Weights of a small mixture-of-experts language model, trained from scratch on English Wikipedia: width 96.
Below are experts of layer 8 (counted from 0) of a mixture-of-experts language model. Rows are named gate (a neuron's input weights, with its number), up (a neuron's input weights, with its number) and show model dimensions 0-95. Each number is 500 + 25 x the weight over its row's rms, rounded and kept within 0 to 999. Numbers have three digits each.
Before each expert's rows: "gets" lists some tokens that make up at least twice as much of what it gets as of all text; "mostly gets" lists some tokens that are sent to it at least half of the time. This comes from a sample of Wikipedia text that the model never trained on. Tokens count by the router's weight.

# expert 10
gets: " a", " of", " to", " and", " as", " ("
mostly gets: " (c", " became", " (w", " a", " ISBN", " being"
gate1:499465539490528502480511498505487525471431472442498472491471549493510507525485500534511526506461526468519492474493518500508492469527503496501516545539531474507552494484562457482513489494532559477496496524496519476496473511459481506518522496497459506527538503530486497491485488516494523494
up1:501496474511509527517513493537455490462476443480485497500545478497537523528500545525482530523512499532518492463472488532535502478490491508502453552486474491487467490550481528504485560504535461523499473516502494477476494540475467476493501505497526466480491522484530506505469522489474532523

# expert 8
gets: " a", " the", " to", " his", " and", "'s"
mostly gets: " many", " this", " these", " This", " same", " more"
gate2:492502509486546530516537531501509474500466497527520468451502547491493484521489510514482518547456507544517438452455502461452507493543492478531484519495505491509503510514493500510494496510464463484485488499511503490474510526510436506466490476495508475528462493535482469498485528459514494477
up2:481507485501505514466501534507449483501472527490527467551503515506524480482510527494530508452508522484492538528505447448499487489498508526492484494482514497497526490514483493494481501495524535470567487462489485503447485544520504478498454435479486496463482517478544516509483486538471503521

# expert 7
gets: " |", "7", "6", "8", "9", "%"
mostly gets: " (201", " (200", " (199", " (18", " (197", " (aged"
gate1:448511497525520518474502490459515481452466486514474492507455522501497472526484490496471483490498524477484546495499475450497513485508489527477502530475496514476485520522545483455556462488484520493474523497490527484486494498518521492510494499501482485460540531440508458536509515529528478559
up1:461497460515505506494513531490514505497465533463509485502483520510542482513488558493474488479485509454494467537456481473472477500519540494500465499521550484426521481521506462531522525480481493523499490477495488547558503506480473504510497485509527534479502504463487485524492476489546513478

# expert 12
gets: " the", " The", "The", "'s", " his", " New"
mostly gets: "The", " the", " The", " their", " Arab", " Royal"
gate2:492466530541522516449545532495507515478497520501484477509495515494489495497520488511503510468530507484544482540499444467457462445515485493502500507490512505449560473488510464471533500451506482475489523508495493496514516536514468485482497503460488456500458515487451496492482518478490474475
up2:506507480514515430489551536470467538485497520454505485512486497527495518484509531501482483522483452485502500527507468500465508538518513527509478486537495486446514543468492481495546461497498536442514537508496487499507485487475460504512479512515516530485475539481479492460485489456497483522

# expert 15
gets: " in", " of", " to", " for", " by", " on"
mostly gets: " in", " after", "In", " during", " into", " between"
gate1:502484509506516490488514470519474510538490505564462495464492508475493449525511491493483486520539491509468473453490502473492518503457468499455472512475509491507483516527556497503531523468487461518560488507484507538490540493492510456504472522497471538483558484503508489486529481504482463475
up1:500510494514477515462498531503513478475521531513533523548473476487524521459491485483498550506519491480501499545514521518520519506519503495491523454508485451496491513474474540494465480502455518582477479509508468505506479550498463493461513477506497497522501490500503500440522517507491467554

# expert 21
gets: " was", " and", " is", " he", " were", " are"
mostly gets: " was", " been", " has", " had", " they", " is"
gate2:509490512498487494518505520507493450506476506477551527496449518455471493477482459485535493525515511483487509468524481493511487543474473495487456515503469525482473514514505455470518542506510508514514512464479501448502532482456500467519489521512516504480500475502488534467547561533473453496
up2:491490488487491484489483546529469490525503485521471487522485521513486527462506464539466513509541507516500444521485466528486510471510514522474493505532506498469559508558534509526497489485465508484497490527492495489436495530520500464489513533498506471443487482516517548448506484477520511478

# expert 4
gets: " ", " 0", " 1", " 2", " 6", " 7"
mostly gets: " (age", "==See", "|---|---|---|---|", " %", " −", " Coordinates:"
gate0:468421527487525550506516515491460488496496450537518501506485462494497491467443506532487518483484531522462517471501497467520506480508454468506487476529478500502453509459494479516515529504471486503471510509494509521512489468488505522482475478451481532484493469520524490478452529483520484486
up0:537544447508494492487498521474491509515532505540530507476509509473512449476476458479510473549477462470501476515478487543528470513486535544494501532464543505484524478516479530515491473502483529484496534511495536470478496511521522478541475481511504522531533549488478489486491531503474527497

# expert 19
gets: " F", " p", " f", " P", " B", " d"
mostly gets: " p", " f", " st", " ind", " \"P", " F"
gate2:495453498534531453524519500515474489502497494449432498544506533494518496478505502491510491525532455516478512482496482485540499473532500506526514541475493505545479525554509496485495487490503518514523522503522525457474505442470475470501461502479468492517498492475470507537488477524546521515
up2:501457518527486525483496505511520488530479475479503506521501503490496461550527498461456510474525483526487499492495497477494535477547498478493510528462470470481477514526500535502487461500499528521512485484509499479515528545507478519452459521497428528519512462513493467499506445540533456501